config = dict(
    n_layer=9,
    d_model=224,
    activation='squared_reglu',
    routed_scale=1.0,
    balance_bias=True,
    vocab_size=4819,
    norm_eps=1e-06,
    seq_len=2048,
)
Below are experts of layer 4 (counted from 0) of a mixture-of-experts language model. Rows are named router (the router's row for the expert), gate (a neuron's input weights, with its number), up (a neuron's input weights, with its number) and show model dimensions 0-55. Each number is 128 + 32 x the weight over its row's rms, rounded and kept within 0 to 255. Numbers have three digits each.
After each expert's rows: "gets" lists some tokens that make up at least twice as much of what it gets as of all text. This comes from a sample of Wikipedia text that the model never trained on. Tokens count by the router's weight.

# expert 22
router:159111072213118132156138143127157116151078123134121086136082160147126151114115093136124100121134131141147120147114132107170176137162155112115084122122159178161110105084
gate0:145162143144097128088163123079156141131093095130117131059096117104158136118155167112111179098182144135140095127145156079136158130112181159140130148126159124122112122176
up0:136115150118082128115136137118143139144096066156113133037092114090143167143144124139119160096158131141129112116144149030148179116097144151131128099134149113137151122145
gate1:129160062175099164131114141111123090160109131164133172134079062105174130090108107106112042110130115161131121117089181134124156149085163149162137124138106129190068083114
up1:144164112133131186119122147125125067160138146176138158146124132116192153125142165115104050121109146145145123102154157132134175118090142162141101094143092133210104133112
gets: ",", " and", " |", " as", ")", " was"

# expert 16
router:204105122132164157124148172139160084143096077098050033139126127168074112108142078149144148101104109101176111187190101114167143135140108115165130129049123136177149166113
gate0:155122091138102133153157147092161165158145140166124100095108142127125123059138154076147120112094127109127141113173090171133130076155142186094096126077114131125142107134
up0:093129173133156128101106102173120070105127109072133163122158111123119136193132122188097136148156139171127122133097146082125147188113129062175164122181122116144120164132
gate1:159169140133114117060142157145115108136139101053150080107094145117124152112185154157097157105072159129136151151115147129150138132144131092145126084082142101190120086090
up1:190186109104178151164099146162124102143137117113132094137149204160081134175112159126154133158143089172172085136133157136098187126143103142092106098127137202151046124095
gets: " the", " a", " The", "'s", " f", " his"

# expert 17
router:185087053141133137137115158102130099163133136149092151140116149129143100093144094084141123117142155121138146160105085067171155158204141130150113074082117098131103119128
gate0:115139102090115128152121150179128119136110080097043116087107145116071137101143151080125081116145135134152120152037079118140131145153094138060165144163132129095133124146
up0:078122143115114149122125089126161091112099137146114125178100124101132091153126170161136158163113113127094184145175128105178163103098110112170087118111105074102112167148
gate1:076109205101137135103141133154124054125128171145129195168210128086122048080088113145122112163147170125151159159114110135120143172083116080154114090179066098110129161164
up1:115096206128123150136117092115157111137099175116154120109109140135124147132143138097166153140123113103068187131170116158108133079147105099118127106112085201118073084099
gets: " to", " in", " of", " for", " on", " with"

# expert 8
router:205084080168148106157102216069161152169110081125109070109097095096139137074184070198148118146099089126139117178158133145124116133102137082105123071127140112119131176096
gate0:091129037104141106090125120112147160146118136117143128174152106144120132112171142169131095137024112183109076127156175161160139152081107143108149109129153108160141175180
up0:120138169147103135169126137115122102171153154099091137123097202085140134114133151161162119119122097091143135118194104069080108100145139069190121165164094111151161147194
gate1:150136100104140138111136121081173111138164101114108135155121100107144082150156122188156088141122107132098054091113126103126117124129159156107109131082071074100079124101
up1:095077107183184138146156161098121115128097110136071150111097133155151187180093151127151097158190062138144184133075124147116138112132103146119150165141148137201112133088
gets: "s", ")", "er", "at", "an", "1"

# expert 31
router:179099030123111107180177182087139073183136120118126096123117121143173095080162076115178053114106156147107062156162111115103154206159119099122128116117130114143114108106
gate0:185163150151135165078171183109118069162096200150128059114168105153174140178144155144167110098110140102066082162121102114109130147184096166121116143077124118060103122103
up0:144074138138171160146140162121132116127172132109089116155112101108085069140134126097062169174159090111121080068115103131119130113197092182096138117126105114130099120140
gate1:155144123128103093162153136154083097095173126130148113091115100102114179116121099139162094080108139114140085163122166167150138159130149072141189128127166115126139094129
up1:099094141144096180101114102122129135162105100105163178160139160134175098097170097114117165154135071157129109105178172115125192140165193084145169143165094145121136081145
gets: " |", ":", "ed", "ing", ";", " with"

# expert 2
router:185157083183116138135131199111167129135120086105123072160129147150135132123112100093114114094149133159111103200170081117203159160156124134136157118105173168170155095113
gate0:117106122133116090149101100140123116117163124091166141155141179194179154096126118162154151038160159070135131174114126064128166156171071103088106144106092142154161134118
up0:119156093144134117150131088112115025126152173064167147117056136164141129094098047121116107123126121066101131138166169082076115088058117163114133170206106143135151150138
gate1:151143095098133149143143134135115117171119136160073099078171091100106093134101127058166065095156179089086067099207099161103120140135155132124121162131098166127118100118
up1:110142140162148144101122130124146136073136103096153177188100172162138148116096119197114149148108061146154211163076158114173131109115106137134112085102162081115123166141
gets: ",", " |", " the", " a", " of", "|"

# expert 29
router:162084108216119126091152142068173146152133134079128123110113170112127107095144132093181119132174108115128140162078120064176102168132141079138126153127174129128104098110
gate0:137110166147159162144072131067204191076122142092121096069136102169094131161095068126163106197163170143111094133111053110157126092102134143156118152104132153205104161109
up0:162093160150141182113154109108115142090112140119203102102101124105138115098097136060128136116134168127099124113138091074093119140135124135141107062098097149125105108104
gate1:120149150147137108105126108063129178157167079103103098131096060121114102200123121118167100148146144188166141105106146101164132195163171121108141130094130082172111150153
up1:120152109141168110110078147145180125109122123146104117075106105104159074118143143100088050148106123184143178202100068135105105174067123126113118179158128130207122114094
gets: " |", "i", "o", "0", "os", "ad"

# expert 26
router:163124059181128150113083213140155087176178180119150048100125125165100143112163113132094169104161148148135103153128088104146128200166124133113112144117138081118145114155
gate0:166192105134144137127125166096140091143109171073127083136128117104100131181118144072176160121063077086120139109064098170111142096150127100134118126110214110171133040122
up0:138147104074107144125101156128099096147035167101141104172151119126094097121104095085147143119086136125128109118092133142138130132121141083192114137120173102167136080125
gate1:093196131092149190122175201167169105092192130150131059123196141093098127215114121091109123127149095157078086107078095106149135120165124120137123192146191060072106140161
up1:173112077134087127161118108107161127106107110134092105149140108119146057116126176143118113050112123144142157087102120124115068090104164172203142090105109176078123141090
gets: "1", "2", "0", "3", "201", "200"

# expert 19
router:173084093136133150130141153160118118141124108101092097120140126185138143065108121082143140122141130106147137156145093125176113129133131113174145063111161170187136114137
gate0:145150104141110156083170141129103154141164144113150162134127111127180151114183175109149171113179141117086119175144114148151098113105159101111108139139119199190114144072
up0:168140133137097145114146171100129103160106094124093146088117113157181231134151174119161128133160091143099102132177105147223156140112142103094120083104117196229152157102
gate1:169143159131139160156150180154134092099121157166110140087079062168173133154135149082140124178127140140131147102125133109180125160122125139080125111150111086174106191195
up1:164109142045114103146149125142137167136116090138166156103099170136100095132203143140097111147098116121112139104154104149087147113149160118234136158122126154164137088138
gets: " the", " in", " of", " a", " on", " for"